python train.py --n_layer=9 --d_model=128 --n_experts=24 --experts_per_token=2 --d_expert=64 --d_shared_expert=0 --activation="swiglu" --moe_layers=[0, 1, 2, 3, 4, 5, 6, 7, 8] --router_score="softmax" --normalize_top_k=false --routed_scale=1.0 --balance_loss=0.00205 --balance_bias=false --router_z_loss=0.0001 --init_std_router=0.0102 --lr_router=0.000756 --n_head=2 --n_kv_head=2 --head_dim=64 --vocab_size=4096 --norm="rmsnorm" --norm_place="pre" --norm_eps=1e-06 --positions="rope" --rope_base=10000.0 --rope_fraction=1.0 --qk_norm=false --attn_scale=0.125 --tie_embeddings=false --parallel_block=false --init="uniform" --init_std_qkv=0.0442 --init_std_o=0.0442 --init_std_up=0.0442 --init_std_down=0.0 --optimizer="muon_variant" --lr=0.00938 --lr_mult_o=4.0 --beta1=0.9 --lr_head=0.0106 --grad_clip=2.0 --warmup_steps=200 --schedule="wsd" --decay_fraction=1.0 --decay_shape="linear" --final_lr_fraction=0.0 --batch_tokens=131072 --seq_len=1024 --doc_mask=true --train_tokens=782100000 --steps=5967 --dataset="wikipedia_en"
Below are experts of layer 6 (counted from 0) of a mixture-of-experts language model. Rows are named router (the router's row for the expert), gate (a neuron's input weights, with its number), up (a neuron's input weights, with its number) and show model dimensions 0-127. Each number is 500 + 40 x the weight over its row's rms, rounded and kept within 0 to 999. Numbers have three digits each.
Before each expert's rows: a language model's description of what the expert responds to. This comes from a sample of Wikipedia text that the model never trained on.

# expert 19
Periods, commas, colons, parentheses and dashes right after digits or abbreviations, such as 1995–96., 4:45, 335,393, UTC+02:00.
router:501521533523564481565473504505558510408424493498460461537537521488542504519499500452552515528460399539531523454547547559518491482495572498530499525517527546535529466461521529483460577514465444534481509521562525476496455468539547499516494566443492470468526495471528443478471492511422530496495502480552562470575523481451533509488486538584414522502457495586569566421531497437470488486561
gate0:503501480515562512477385489447528457539505496442508508511465480495553496450495497580541520527493516513469507568496469508443490483466526493445519425479478492520478498531490516451539533442520457472608549499525490458556546514572479529534553520500442470512526521532551511482467415377507561500491514539545541481537456518458509511524435471481548451519515534545531391467546417448475477474514
up0:534510445471513520463483493530527535539474565480475516442483526501458500538460477438501530530437432445503528484454541489560529482493473558576470509448584512545477502517500507552541487455453411495472532512473507501509516580489503501509430469479502472614554534457596468507422558559516558509516499553496485529548507478533488483525481452458542462438475532520452441394530465500479465438505
gate1:499478434445536509554443471555536486443528543488463460480413469492552507438524461504452541458451557436474479483448529505447489582519501509468453520478512482469482474498514545449491447484511433518603513471579621453513514455574479545507550505502481521518493521518500522470458496487542497484509416515504529458538508510480542507463516401562479513473465550446470472555450456482460522563489
up1:499496466513471497425432487484477458427551534500496446468549573503505508510513564505503549499489494524529473536405527592511538578441451545437482475494453447532526513530487500486530547511467460535536441532455545534547429482492513506520450487504477512516515471566485441490514492458431500541445509566565463465476442452545579471510496469529515536492497516474472540425470475570569469584453
gate2:472511503471481474458521480526470499485577526538529466521489496475539514576577537584496482483505483504475452444520503509433485441455536572563485431511473491462531458444559537524486501509564534458544512562485533608460527466519560541489570573485539510421546552464540413509425457527486482512475483558467490474481462460504477481498466466429571541452467524487497496534505522495518573542459
up2:517555474502511456542479477463475517485494514549582559487485495434541466512525512555484561454479463440536478511419525535510484571539546555538482453441526482470454550477459545527482468472553500505537550487436488493576476452521584466491448492513528538452575486498580491526524518514536539477510488603524550518461501606471495552478452449512531522467439482539566532463438485479447531534481
gate3:390509429471517478515563497439549438509533458421547533479534530535535504490501424533488503457496493478510479421452471551521507473457484586545503518559560534459492477411510500428539468496519522470531472503523507584464459485501455453444460497426499549483529511473504513529476507503531507470436457508527523423433500566476425441526574493500503558517547458514486504472513543488469501489577
up3:539510453559467468426436534468462497475481497505500488500515506545544545498539426434518509462559462503526542489498570522558485503524521558549514522549565481445543503451441444499532479466533542439521524478453487514534518569548522539516465498506439512469464454565487486547503538491463456474422539465519469468522533475561488526512375442491489527514483498385459444542528549452526567522462
gate4:513509471442534469524483449503553537460489528508525478495494475478458497503523565534495477436473500487494515508494509509578563524536516484517471440550544568494520443491497573437473419516422510473455541519540476507546437538568545450518452449495517425457484481463431435476471447450414387438452466483541511481504536479454493492579476423448469502527478453537534473528548480480502498536543
up4:565480487533516500479533493424517528562586498451542464514498434468587539527507455537531515523506482500473476462536487498442540461535545552506465421570446465480440462389501537465512527517427437461503480515438571522510495492531514485467439566527476492462523508458546560487499492467403559500521460471543468460513540485454458504543479514467440582459473505540526518513521557442514523485530
gate5:527582574490461399540483419533529569514530527466513425478505535562578466489502537508580458511415490495510459507451446504477560515479502491516519517460510487472500462517457457486468500458462557567538451498528471450431530569505536500560496528512481507602514532519531483493496473520476462533483516514453483446538491565542547483552437540522427470549482459473506516442528481481572475533551
up5:405503542494476500500489452481505527482497535540537562450540473452528530465482604547531477570547480485487500494479534424533545461480508515524516519526528528514501529462425524594536482515554535516525553522470510447469492492526447522556497538556468529522540492538523517495496532512383515490514456545542573481515484483539534484512512448537460478480450582550515568584546536568515562450582
gate6:510468515530489489495427542467485519599561470422443488463533435531438549502474522488503449478515465425461530478439487524533493442532482501500449503461489527456546489499561457556502523539460504497500560554514462507413476534498472463513460487455562510490521534494536449491558524464481526566527539481500497528525477489478456532484502472607463621520499488525542470526581433467505492568410
up6:525443504483528519513482507342445495534539534572554542546494497520478516496495430574519563491540502482458408582531496504514527417492554543516515536510463498503479524476522517493463520550425481496476508555492577492506474513484488586548464522525477493531514515510543482475495499455504496496511491462478604437562559525462447493536530441551494538513536577524480473428490515479475461562477
gate7:517494521501442497579493514440524512392590516595448517445468492525515427484516414529516476522542520540539525542567529451438412459477475533484495464517499461480505521499537464513546441535481521487517510448492475495471435527538445526511538533496507440541527523524468463552410471452494503506452560502520460526452489576496532489480546506522519533531479513586491510474596534546451552477514
up7:542484466507441460496513522522488503473473529548483517512453539537574425445533510407536474503465478455459480510478518558523533486490591514488490548455570475519456513462462546521457473496447454499540490499577564575510522504554522480409489528479499505527476445481522572436532544510491469536451496460544453504416489537399584495517491432484565543525526540454463492495519499474432441491525
gate8:538501503490478571485453578436477480487477524541463524549515490489545508531536522538478476496507417494566524487485449463445513508512557521440464515504501480558502479491518463486484482591435532503431496571461527420483398395484554458491501555593535466495495562501454545471513566523520535478512472506480465583547495485540529532488495537481524493543511489468509423522465469504476512391450
up8:439508493528566543590530532496488451510501496434543528487513486580515550481489528537498509450558441515527442532543526533592555503522543532496473468537469526513443497479582495537530388535479440490490491496429456498572539561482488460521506466515593525498503543491497465542492515529501508535483462488486552353531525519511466555449469520537566523489461458535483484521466426506500510491501
gate9:484492487455507621464435501424437494514529486532527503507519563515441508555512538542466414506481511533512524485590526543518510522519476489530516484466512497506449464510550433511503496453478392455531558570519527432414529493475467475527494482526483586557500473514495564508497473521515492538519534533556474541485521519487471521403533595498532448475560456535466549561482453477481504549508
up9:429499481505508503522524504465463515491470541491519499513508461481540441517478523542504500544454497595408450473506547528568539498592478472519529496565523517444487533534489499552488514515464487478544410489495504494423455565450418458424499517518472528449503547506561514503504452461495566510520625501514505561515530568535438431511540466526451522450521543512453535537534516483469560565508
gate10:549423512443590446476570518459440459552492602535543542533545481471532435477476516546460457538552496471501483477532469511548492487479518521591562490527457529524531514516505478445523465503479500508467462475583539532462480486483552454508530520453433498476487445526503523499492502460522489452466524532544552477484467424522438533517501495407471510544467526532560498566541515538558599450493
up10:532534556507467503486492495471458583443492470444477502510493534532445480475510502440531445559484536470495531557531511435432436538579482487532557482508534518518493486509510539512443539418461468501480467511507470501470468526500489453513480467550456409588449513479511505489471473438524487530473506424487525571438509469439472465567458448466518526524523411521472491577516450403452438516452
gate11:572537493477411434505546451521487578578494457487447565544473556440420518422496486462505497573448459542550517498552503479484526509560536458542585558536489444468488493525509458554522506521462486550474498455489512492510494502478496540470542506519506513552510407529472539540552425538491485427454521529558452536462509483557557547552547470512531499502529499488449532503438486497514515534447
up11:488504492584511478497529489604523500485488510529499509459517486519510512473485501477548529452596483460509397507488470562511562506536528485513546466449457499433475552500572518512469486482512496423486469478572457531533510452477488559551508507429533505534458592474480493457489430502470450516440537516550544494490455545485552594487519460552520485449421500498564400527500442525504530519450
gate12:467536487520399549431467460437486417445434518564470497452559519515551521498500505521450467530461468520552541503562496492528515514478533481481544535503514410490405484534498502443500505540542521430571554477474486468577450502508572503471455441545444479516471550530528532517447495423524531512433522465452442489508499473511444491495496491529452503501446472545489457560480462475448525516426
up12:575473502525503549526517524488583508498509571515536463474511452401543519503541551583482544512469478497457490529487471481548493518575506494467462513513498497504438454488472549495498468496524567482458535489406436477510497496495544520436523528473496531504489529488487475538512528426491404423469485422553463503475489508512589615506523498489479610489502518514573448547502482542455518444533
gate13:539519467583456503486491474495449469420504496490520489492420580449511607506476499532570491507471485462485472492510497523526428487476493485411508476452506517451496462514558460473496418488525481512465527505469479560467473570466459513413441494527453495534483513496605452457437499431492496587484489548568481539533495487489498438476541487484556515437508434490466481548514512524465567519566
up13:453512448519454446496520531538580463519561574457490543550562461516516483512473552482518506500437489503461529555488520535524496484446520477446497459493508543483547453502521490551468487486375530461484555542517519487544534461530489499459443555459527515479527457512397470464431497500524431513430522474463475523471430572527461502435500590526522539412485437511511450520554517477550486526497
gate14:519479516458494521626476473559491520500530498483502490523507419462511489470392465581487496454570468538476513464479566449524464567468469567433442554467445561435478509465484502492515506542496478478457484507498456498495469466516512578484487517451466421512490525488534479484460558530435522432559496523467521544559539526518530468439461553582546536483513589529491529492545502530529509504462
up14:534535500529493530469468497555506507483504533492533482460491528470485409570418592539518511477522483506579528552470528435399497448460486455491550469484450553525504433424473456461475533475506521468526522500475524521449530511454490425454495524486512497503475533490548515535540432482464485564488513494451567509534522596431491465483498465474379482539454501480516425485556515527494513523576
gate15:483458471551515505426496484557469480473464525505580560476532551565590523571420442541471500495533513503526470484492471520500572448475505494478499448537527543489514522472486483551487452540457459444509425492547529517449506589560443491489612551509516492445521414480466535499476493572530503510499479511518456496563508491516505519422481487576565475560468534489484518511512539467509495434572
up15:502469469502539563487494543437546502454476489593441510500544521525526501463459564515497449484534464510545518428492441559496497524589460508546395487548501411466540508495542498575509519514431513510532482510406528493471516471500499514446572444475486506503453543501490494464465415535554548543513458497424558476536522473514453535526565539480519472514511425486482550442501492494446525478563
gate16:494518532529540569428557460437556546504538444381460477441521506504568494525461477515523481524550501528495546485523524509524457496483470450505523496545462536557417553472497498463498503510546469465529469587555454541438503542432438438540479577456497537496597483522493486499491475486516458441459469506457491513499463508500491462447528543446472437545550493454561424465513455500478468465513
up16:548493481481532451526480556500506514554501555550440574519486563527546546550389486454481589472557466496547498467484485437425495440494501538482523483540553534459466499527518494535486464519422537511525468463462574530511508502520579584476449519454536463425533493483401531449516502528460502451499465513472467574533585505482510544555491532543448524472490543563498499492512500517507517525471
gate17:542500438484485517505524533479536560524483533517526556559551487493498471461560480454543537484536459435528505504509415560536486443497567574486476461533532504494473556534525514568535502450607545541454540513439479513489460514471507556443476471474491501575522521460533506487549471542525466498468480452550523536506490486461571549454483482522481466468470436501559616539454426539499557521563
up17:452561503508527489555551502407387478472490513494458447536502456419531506544516464465485493573521473484537552506538523448445537525493511446582533490487508480523464481516461560582482578499526560501533520496473530519487506526513511483509539430519505458431438483516524528588492561517521489445535518451471514553456453500541527481536487617468476503510587488558467484448535478487542466509489
gate18:499475499463540511501475491524534512475492517474496499471583474501534523530516554594457454477467461529497472528542508558579452540497526533431501559508582542457511439556477467488517467459549493541495561487579481484512434551549480499526495521474473503568537534479567446512437535451493520518507580577481495481583547475601540556541527445504479461532489512522454506602563481464519475508496
up18:528568548478474541554427484487508459469515504499527503545493482511521430476544483564414537535515550551501433511498552487443469530441529529500575507563503523497486543566546548530505485466492556513466535501527482518494483459485476510473485512553647482471498536510410465547491498406512545561471506429488512488502453450508506507448524546532505514396472485539470503595542465470532502504484
gate19:515504570472422500416483467542460462598532463498500533481500568508560493533464441590553525514490471519506532496494539561509531508510445530483530559505452518550544569486482574520529434499524504463507433502571488488546464566465530469528441560491538411547578498462535482521564494531492488495476466544463517508524432519553472503463441508490446604534464487523530498537501499474479490544491
up19:501522518566484424438520415561513523532549495418522463484580528530470508500502546456473482564516516489466505474513548487458486509428491478539471539483554468466544506455416467526515502487498459454471498499473505513543575483520487596539463543538486433464414471538462447492511555490508532464423575531513488472392535479570518498451526542521473526548504552501541542466488539512496501473426
gate20:482510522494479530466506542523534495591484523516561546456527517524506457466499471522469554503533441461518541457496523492514483451570438556531504424471505489539450471474484497519573487570475516510397428568534540501495456577531488442516439492446527550555468553435495488516509547517595532543507450452501506546575514578534488469475496428518532473531475492538544501457489425555518543487532
up20:558547433490449536508495496474448498599501479427471405478521479485473479486556606584506579441485474515407423503527492445492467473448524473511503506514439501474521498486525528449561468512479502503468591512514500524519495414420512480471482489482469512544488471494492415530538440583477519464498541563476521447533431492514512534439453494490470475502528451471504491557519470486483506516498
gate21:480563431555520562477600568488507518484527457467549516503518499514491492513513460414511510513528552553490529491525433462529523459530440546544442498569470493517405563478482451570399520539531483471585417421417445502481507438469482502433504494480523494553540508535468555474452467527541494496555451462525484475511525538471485554546510507496527481510545524492500499434488480512508451506500
up21:558550573606475493448569443526487474475495507488517462482459546530511492467482538496488422413495558525487544525468481491537457507569462464493519422501546503533511475520470506512465506547473471498506451426515532475522512504468493453470531545542465549490482457523510547507490493468601552505545426455422558512424516507589454499519480473514419469551442478529465492445554497521485549491434
gate22:469537500435464625485521539531520503498479463544473528458550483581565494438531528537522547572519471540479510517496521514517550487573540569496512409522549559534497510510465424505466501485485500488516472517512533462471482555440453510526586502518535516461569485487573467472484435481505528551529506494498530542453421509523587489496588510518484516531512475522552584537525470472421468487510
up22:517535522491519474433603434558551518523558448498437498539532439525425517524458516507461491482476542580514550468475448483464530529580522450522518499509447524549459539475505488507471522448520541496484523532487466441434494525397552477404498475560526465469545555473450464524479516457463462452530469542487444479522473475492493535482466538500391449504537466548548458554481501536508489460485
gate23:459471506507528511562486564516545492487495524538515568572460430433469468449516509496456473570490483510464531500557506457477499473464475504512480470523490506526582505549462458496561461499472471577512539501523515490449512489557456521455622514443493560452512423539509450477484503464500506506482480551533447500393590508460499517504488550454567623472534521517496487486503446476426515477522
up23:567513431578513485460479477447459553475562549485471489527555458475528480495481477492488469511497497532515545505566421506567486497466506527489525517495514509608574559501552497480515504535506536500387442535591446473472462460532496508567538564422534550463432488534470520494457507483470521562451516493480490436432504540523480470430463521553543540546508505478527519487529446493477496508576
gate24:512488529559572485544507495500510536522441483462504459413471464492463454448492489515531491560472479532517496538507433469556532419428542534456532436554516573556431450492529481525474490534539533483480523514511430465442443459543424458553556497512459479512462547455483448501497559442470494524521475441509499444529509436507454461481535523600510503561547489535507577431493498454540503520524
up24:514480468394579475472527499436444490448528540555475461529519519458592557510479462525456499527497489428505514524490485508515532505411462474484485483488516534513571502466493428514442520478503438409495488462474471444469470496492484577545448455518514535527506435486449575519528525419449533512521556489531474473588511448581582469483449460505502536519505457548489536487524438487504509471480
gate25:487548513472496489490472511536488534491511490475468462472557432525560453503451460537521508508484501517485499511548493481567471574566528487433414456481364523511502409551497551504508516498432477437404471457534433546460477490553495504518458599458535456504514446406519479553532509463527456551486517504526470498509503479492479533477493464598541527472536462450544503506542513499484535446511
up25:529509449458484535570562453475523485600454522428534545543514570521549529495500508427506535488470475550583445533495504468494484473484534481595504467514562445455521510495491566498472563478479538479496474512517548508546572434403577523533494468524543514516515501467505528487489531471537537508453468523446481454536481583529502524518494506479419522439409478468548502545511502572527540467489
gate26:450560525477485466466481517489474522432465555499524482500405488496538455484500484552514557420513487521502491506514484452479488459579491455506479541485539521480444490608558477575476558484452518469562523490471604436485511527516497513491542478499595456514478533548549495497554538546524511506471483451530450472521541505486598487476586521438515455515500528509454563420498556545499561522492
up26:431490487517449521444450496453535468479470511521470474472528471492525472566516473498580533522452452500432587435560475439515459519453497546556509469494423488526513458515483489416491448537490490513553594500527554494551508533513448527475476585472490469459532542537557427564487502498500531425486497549452475523465528495432431484440493538485486468454502486465484505429478560431447472474483
gate27:545533531523466564501500543514470514488515574465479510488529533519470464494492457503495486445529578504505517515546458512528494517440503552514500562491540390448579430548428536432447510524476461494461453397496455523477468493482487494505445446458522483568515502495606454458487455543521497570486510487434535498519500509478424536456474549534499529535486440466527388483535510560537509490480
up27:428500481490559550500532511489531513469531528470461482427513445493452455476575521503472452545548466546512521537572558480544493498558531448510531524535456510552428487469555448537519479493492460581496490553539507485411509450552520533458576416525522432516489490528459480498532473482492492491485484479574513544483497446466485469579503443567526563524533542467485488550533425551565459442464
gate28:476526561503472558445552455496510469493478501494518528479453516467476564507537559518553517462425436497507553505474488480576530521548497450603500452467489503531586434535527482499504522549509555499491481525478487512523487506463571567532488524516539466500495459496471497579453508468536494462453539508549474441459519511461442472632545493476449449432460517542499612543428480481498506518489
up28:521496518457410515452492490575477490416526483533501485477486546513576520551453502463527471517569450467474466534551507453517488517511480524561440499539490546501476438511482380445507463519515500488528526553450494475540440450473499571435495420527553499467452462465524455493542497443568542491464536497513509501541537526538516559513442514512519499446544443481487529484483497488608550567570
gate29:511535566543540514489453425517461463458513594421517516464474478528504480547426522529442548506516434444466434556457507451570472451506500487463432547497508523503484459479488565531527482462506511483468532529499477548418430535503505509511540589537500487561514533478533400512582433509486467446532466497556451493508482546443526519510551511502478515459451432548511472477518457495509531445537
up29:546520492490479468523421502483508468548554533537532529553512569453533529562527504487387545487463534498438493489423475539556527484440510494476445539473506537492458485555466551557527460489496495451487493450486484503601462540579499430539519521516479489534508532506490566408536483487460532500464566515487509465588474552472467479582532564512458504493432489574529515465503477436492524488543
gate30:529483540601563508481566518501529478444540455487589474486516471519567432552561496534529505506447537542474414475511539468510495463436525451494575456455536520413463456511556482517554529454456492492499520510505589410473528471460494534488508496453469499530525562479536524441495446431544518568530477495581543556508424477509463479484472514546510481481446467524524493521523474508554506511514
up30:494413471445488489502515522497510532491523584515535466504502466528520472513417474470475509455517430554535520449503552497452509491504543518481527491501529479498570582540589543461499557560551493483448539464458441441480532463529520589493587438449513518527509472519515487459498548487487466464415456528493480549553525528434555540535446551466541466460549565397496512458508506489523506464479
gate31:537512563512496501521523478543485518503607560481571474542450476495548499480520521437461484508473510501555442536464486552532428527530539517510485487536551490457501449466513498457511392456514512451531535518517484516499479458497482486613485481449519561448504486523509465436529518518444491549435481511470534557502493527519529418534484511573441511518462510445548573470546460556412412540487
up31:496521460379518546502553486508564510572433439560586526444486521532455570491520486432552555510472534483457519460485481497499485496470562577477499463482498494478554472481527490503473507515498540512592492554447535508461577481453487511474455585529501465493478495497464497508521473472512536416479516509551555529524488471536476479499398537528501466488584567549518488400500513499541490526491
gate32:532471522533490547412548445533426534501438395456547468485449485531521547603463516493536521574533487517473481511505535471436561435484550517584497549541443539473438474486514480544508590522496494511524480484517561477560466525530436541493468567507454502481495482549480502481550519525494486519514514501536498481575479444501560513447576483541543522534458461495507462506443531414487496481485
up32:425594524532514513553457571460477504462477492456507561483461464470508433541514552478452500510538399499534537495535517505535499528491472485524441442556505511551514432444571495558460535517473457521524497546499500427477506549559432473559516512414502460437478481515528543543446461462586533503579494544525534524485526520527476483522460475462521487476473488476435502501488484453543534538599
gate33:494477522468524524393560504516456556537491490483424531547462516473410563486459545549506503566497484427540527480463497576493532495511446476484501560547480525535402534414492474557484517474489494486501535430582523503436541445491453441466470545489460518494467545488441529485469507461528478506530574523497526542507464464568450506534451511418555501528565508496476524557504501465530482545469
up33:483517522494482434592431512417586485497483526518532509531481484469466460515500489490481483570424466531576546580561506452502512497555502557481484395514472454567527539452512539499560521530534450492533504522491573530563481529455504538489495445545432443509488463512502487448488524551511490507490478481575492451484532437473577498439545542485504546494529569533514514586517508539507464469532
gate34:501434545577559462518495523433475456514518505513539481488523557530506540534486511543461500490536496533504571498487581457447520585550462495526535501426510462507512475441478439575531476528487454488552490478510533501473423494507509508431441497555550587459472564479484505509562472525534522499392494539450531492570517468449463519537455526489508561427448443576544472537504467463497516531527
up34:546438562419507506549496523535482432487577535474470469571543576422463526541504467493542425568545548497517503508528454500485492532516481499433487489490478481494530529477438473434521507508505516446489443480451476436521539500504560490485545522501547466479502554411446457486533526488484413540465399564548459422516475461482522520467477490473477533467487497456573508469541500544421514488520
gate35:476467511433497470549483443438544442441512486459509506522484537553514533494575411499597512484583467516572444507412518495493457549562490545547509551562527529421500513468592457517571553454498540491483472568535476423470504519466498510463479549514516413529562503492549539551525521496472503534484509473557476472499506531458481507518466459499520491547526509526535476497493439474531519533573
up35:439492491468559555559537484526541494524509564502497445516583502451463516540392485490472521470487528542503501440484453518539534493480518496539408499479510480477531481539555510496477472509543547529516436435475566512558490503492449544531460429513460517492500420538460475526523534452491486453495482485559530525457408470546456505505485478487589399493448482483419513569465530566452524543485
gate36:451441496464401517464537588500438494510508484434493440541470514534577494502467445531449513478438555496489461486444470532508431509555534500532556462485516479486465480454571539459613563539551463473519505503523544491473496490428491511513504501488538470508549519533411523485524530446559565571487512495415560465480420552534520511551495492473554483567520536478496482483489509514494475521461
up36:508489471520512584503439534448496575506563500568533523462515459525525496469513565561487480478575501551437546485550499498429434548526458491462471488440493456552519570439547466486474506514451491457516489415519451534508518532519586517456504503499482470509567456541494461445498491456395490537478479517524509447459565451554537540464471456529486501419497494439459556548469464499509474462531
gate37:567520518462492481582477519524464496509579534455523530485481517547472517558457481525469518460535538530521504472479566495529440495494467469479528522405559516507494515516582511446512494477528477490526535464526505514434504467486465516453521479504472516564430422447539471488497500470394509464512567514471429571425568500475530490577527467481511535424465516543455534519462494569411445447454
up37:468562357531486533454568488441523480527454479483492571489528471533467394441499474557516589511505530511465488490515438571466532489502539463492440499519523507432481537501462476543560520457508526509501545461512509507534488484494486478463419490558538477464476515495515476463563550480579499450520518505435504568503492532495466486443437461434548434469533431518525508531490487545559528460493
gate38:512509544566406563515490583485531497474487501469412476467550521564511542555568393410582537517500476474487501467518493492512430532539520491523469518527550504498497491539525547559472480507504456508461471510423483556409518424499460489444465480447559487521549488518501477457530481513531525451564441508572453450516526465509435451495489473500493506405499492481468461498508506494437484488478
up38:505453525552567499444460577478539500547485447479418467482463526480456444478489558497526493544506584496511530491479503401435483529427411479514564466457478515529471543499465499535411464495467484455535454446486470508503439509463489445503570548443514483483435489456508512551529467518475534500446427563448487495419486474514529498526520573565547462469481497524529538486521481506433462475511
gate39:484502516510435442469542509525496477508500458546562456514497543578465478505573601500512548441529483472485467502446622554506514526446467484508487482514565501562555523449507464502562540525494466474516436503504491577487485526505436421559487545507525493440575509471454493520512503524542478490478541550514507500483480530477450462494470442523479580460414545575494453485525497460526519539588
up39:446444459483547497560495462454424485487473515478491487516529504508486520555569482559452476446492542563505537514569508491462446513496443375437501478493493492516559415533497475520478452496472501446550517514481474473441481493587457503541519470541526432481523459508501498528518446529545460530594532547505553453567497523556541467545439503533496517513464575491564536481500462545504561532563
gate40:529553462471567513526474570466502575485433526566507465492509494460490465496500433507516544491492522492504482489516507532543538507603427454460437493460514476551473522547519507526468531501521552563503502508461520529490546516451440513421481497582483559524429555468463543524427548536538395478509522426525481503456441535489473450480530473503546566548550522568454501466491477464484466549440
up40:434504490454502437526554517440480551426524566528508469580512507467512491502466512574492492509442531449467448458555490515471479533479520484453538480473516522530491501481531495532458478485558498431498517581498490529533476474542497469504487485583491556457440564484543427590479554476536481541529502471449478450475485517520497473478515395603566598494490545565501522526507453487465550540470
gate41:444466486474513489518488479470495465451538494457522471481573480436488507555458562449486432436536490492530459558519488575505450468539564451501576485494443520464516493527518574489547488467544476485521433579538493507404508488485483455495463535479469487459442516519557435444496470449426488550460515441520573520496489494480499520541496498467521425439427536442488448528471445503543466504583
up41:565461509532477505497553476503496525488432530452507438440484454512487489475546476482540466481491450522546503492458478471443492482532428539469516537438469502492521521510520449473497515516518518485507533472577488573411517467444530532509480574443490509500411565482558518587516476437522479517387470461549413487482423495538547482492531521498442403507477525483455506486485493581463436530539
gate42:435489419507515455397473522521510474513506589507471514478499495531483526452490456517547462528527548427422452566461520483511508470552507547513446569484543492564430527507480521530537519502533522518542531522494495516457432520547453512503473521576572552527483556494476446477450532531479457498480475532472549477545449427499510558458474558464528482488510462544547399438478525402497521483497
up42:465425517481538498549447472489512531564500510500577435423506535561451500535522448578556476459468445486495526582581522510509547510576481451474516543488492577525568482509546574496506497564554534483468478437565553536463476528508482506496418522515463543496484509487546539542462575504498401474542461437450488479498527489497505540489526476531490536468435521503537566523531483481542510526528
gate43:520407559463465522487502531459511551466487557471490439506500474461444461493543516531507488569506442514406520490462493459509478521520402465537501543396495521460441541471492526548491464457503495518532495446478499459508500535444490481421502570496468496477554524543503517413578520605507473433559525448487546521546496481488500532442484505470479410504514511466440523523509549495560454524535
up43:537464497534532603537506473508489488477448479437433531510486403461553448539496453454508547460506494478488504536518474504496507428483460501521490463514589549511532484530495447537521498527554503507467496434517512587479484548524509499462451550452431492471559517465525584520410483505523560512519530469529485461548509573488516492459525476415484451520572487549476539437572450522539571465539
gate44:499452492500522541605484488477580552517525531434468393519449484461505485449516520428404542494511535546518457456461474548494441497500563487518520509478449544489514497547523491394525454485515477448469530560516487468541455540443515478490499431489432504467454513549484497408541506417495497549473468461432459529449502442499457492451508450524504516522553509520489524476562508453533517535470
up44:573505507456486451504500519445526504490446505522515477535517504498532550493542484546507485513513445446461462485508521406461564451486529521470505535447556466528536518529486508489454516572516511566534547493431581458538531445567533478402547447615442482487441503573517493525579532492495541433561507537528542474497446522530508460483533504501506455449531511572520466456506454581501499540491
gate45:493530483410575557508534558478469528460539498490472467520506498455541444569584467534499467485492471465464516406474517543568491594556517438545482543502406539450511394600467533488460539520473532543515525466499421507524453485470508479510465477446573494509554519475480431549547462482522557537514459518490497460524500500527508546548490502458447506475514515489529516494524478468507438468466
up45:539446538485536530513487509516546534453462511556489406478528448489496526463469503537542520483455482516527551510531504498475453520583539497517504546498443480492402526462497507509544531475456514447553438448553586541505490431486510517455550455506431581424581582517572500499486478519457540506486527496442480581452485508452518550491546472498430468456512450444479518467479511451537565497521
gate46:446517472544535505509478546437519550453461493500516492439484473474529551440436541563479455454491403550551558519501413474529459543541430570436510472467473405492605554497507495523540481501491418449539468557509502467521526518474542549569446556436467527505505518567463487527538500502474522508470527522459491503534514599508475523472522509453460492525463529481500466521490467468517559499534
up46:477411526497514506524607457497532531490451521600513492495523517523474481523531576532535443491585447551442556533531571539465502463460577472580463504482535553526501505466489481498482558475529536495482521466503494607474549500571487529492496506532493571501541532573516489462527482501502504473479497517454483520466575518535466436537523503508504510617540505558499502509500554483557445557486
gate47:533512573516501464539540442527473471475498498483507469439471475522529536488441480462492550415487559488497449461480504475532491477493505502516477436492483505509530402502489563565553473478476428436466460497596472488445452488477449461504545516471466481503477485423502492467432492524612589459502506498569519561567452605514469532482522497484462492492477501500503575453538499572524515560480
up47:595502464475464476526458494517471504518500520429476464500587477417515488477481451426511549519471479490571447565509503494456460488480542596500433587555475522547493548525512500511489491517444482565529464546436526451546454465462506556533524577445486551474455482529561525544455453474466520456475493552567518508500502536519534504492500466462525468532516542516522603505477524566506448523554
gate48:517529482491507484487445521485495511494532488462502542549459605505527517445574498463470520493469487504503471527487508416499529467495449529538507479511525474486524455490434520493534476513528543485553509427463408457490461459481579498480516457531441445517503548496558596507568514536489498573531419500444593515566528513517444528464525568461461505489472433444525542568522464425560475442489
up48:502467494472481455506514509536584502552473457608548508520503529483378504551451547458554540487527441507528487550590532497533420532444455549604448486502455571486494539481458515524471525442504448460475533494515461513501504522493488440491516536473483492495525517506528469543496484554509546530504552491568521507475447524560460476426512458486431594502442517507487501528520475446485438528465
gate49:462441412531552535604489551488482509508509541490523526556482516504514602467508493529448528426496491496529517528528472466477437564460513518524490480598527461526398497563482467475531440517571575542471508461539461516486526461482501543428522458521513525586530471497511485479462489468508503501492495602540539500605428514523475510522460487477480463456463485533549513500508434534525536496485
up49:574456555530552507536513449512524533512454447487557501434463477524463480473516476546553518522578544489520508486560517539493566512470589520544542495468543445438430527498519535561502494517498456449493485458525576494500452457484505497504495525542575588461493514491483548509547459488500521488482492480526541516499527458567599481428452464622463508476536546514576556442510499456498477509474
gate50:424517449412478523504454453491460475509550557548506466489589509475461438532492485460526506469554514492488417495469504501556509477517441501481452506501484485495521510550556462463447544509520431440429487540569459486503527523444500514502498502463511466465463426502419510538529552583418501452505508441562550534496556534512513455441545467481597450490534491475561563509509450527492490493545
up50:491557514510513537588497478472539520527497494532532461484502491416462508569514521505539539483526446546564534540565499540485478498548592512528417523470475491508503524490494520543546612565541468505497535439522499555488481534530490486481487526543615459450533500418496487506505538480533471444535496450599517468551477567538492542491445446512562519524549574514495531485488564457528517464532
gate51:496559477472471488481554416585484526489569549437476528456545410462507549562472515508471508476487434549547565517447540574539469485525532464510518497471472532505436532476543414519503459446476518502560493517510450486501513532547518501483431507522517420456505413576446498480479563544472548515443550581536488488490497466479502513571518453490480491579492490501446507560521515469497538463518
up51:525476595508498483471472502434459484485543483496531507465458556542514502456515550515533493478528493473476483471460572438462474486517385514488496553524500470518508494448530513529501549533519426474542523497440546562502554461481475546507455416435460471556450557482480550523530451442410540430512497433485567553482502489471493569519538528439479513557518512500496507421523528451548502569438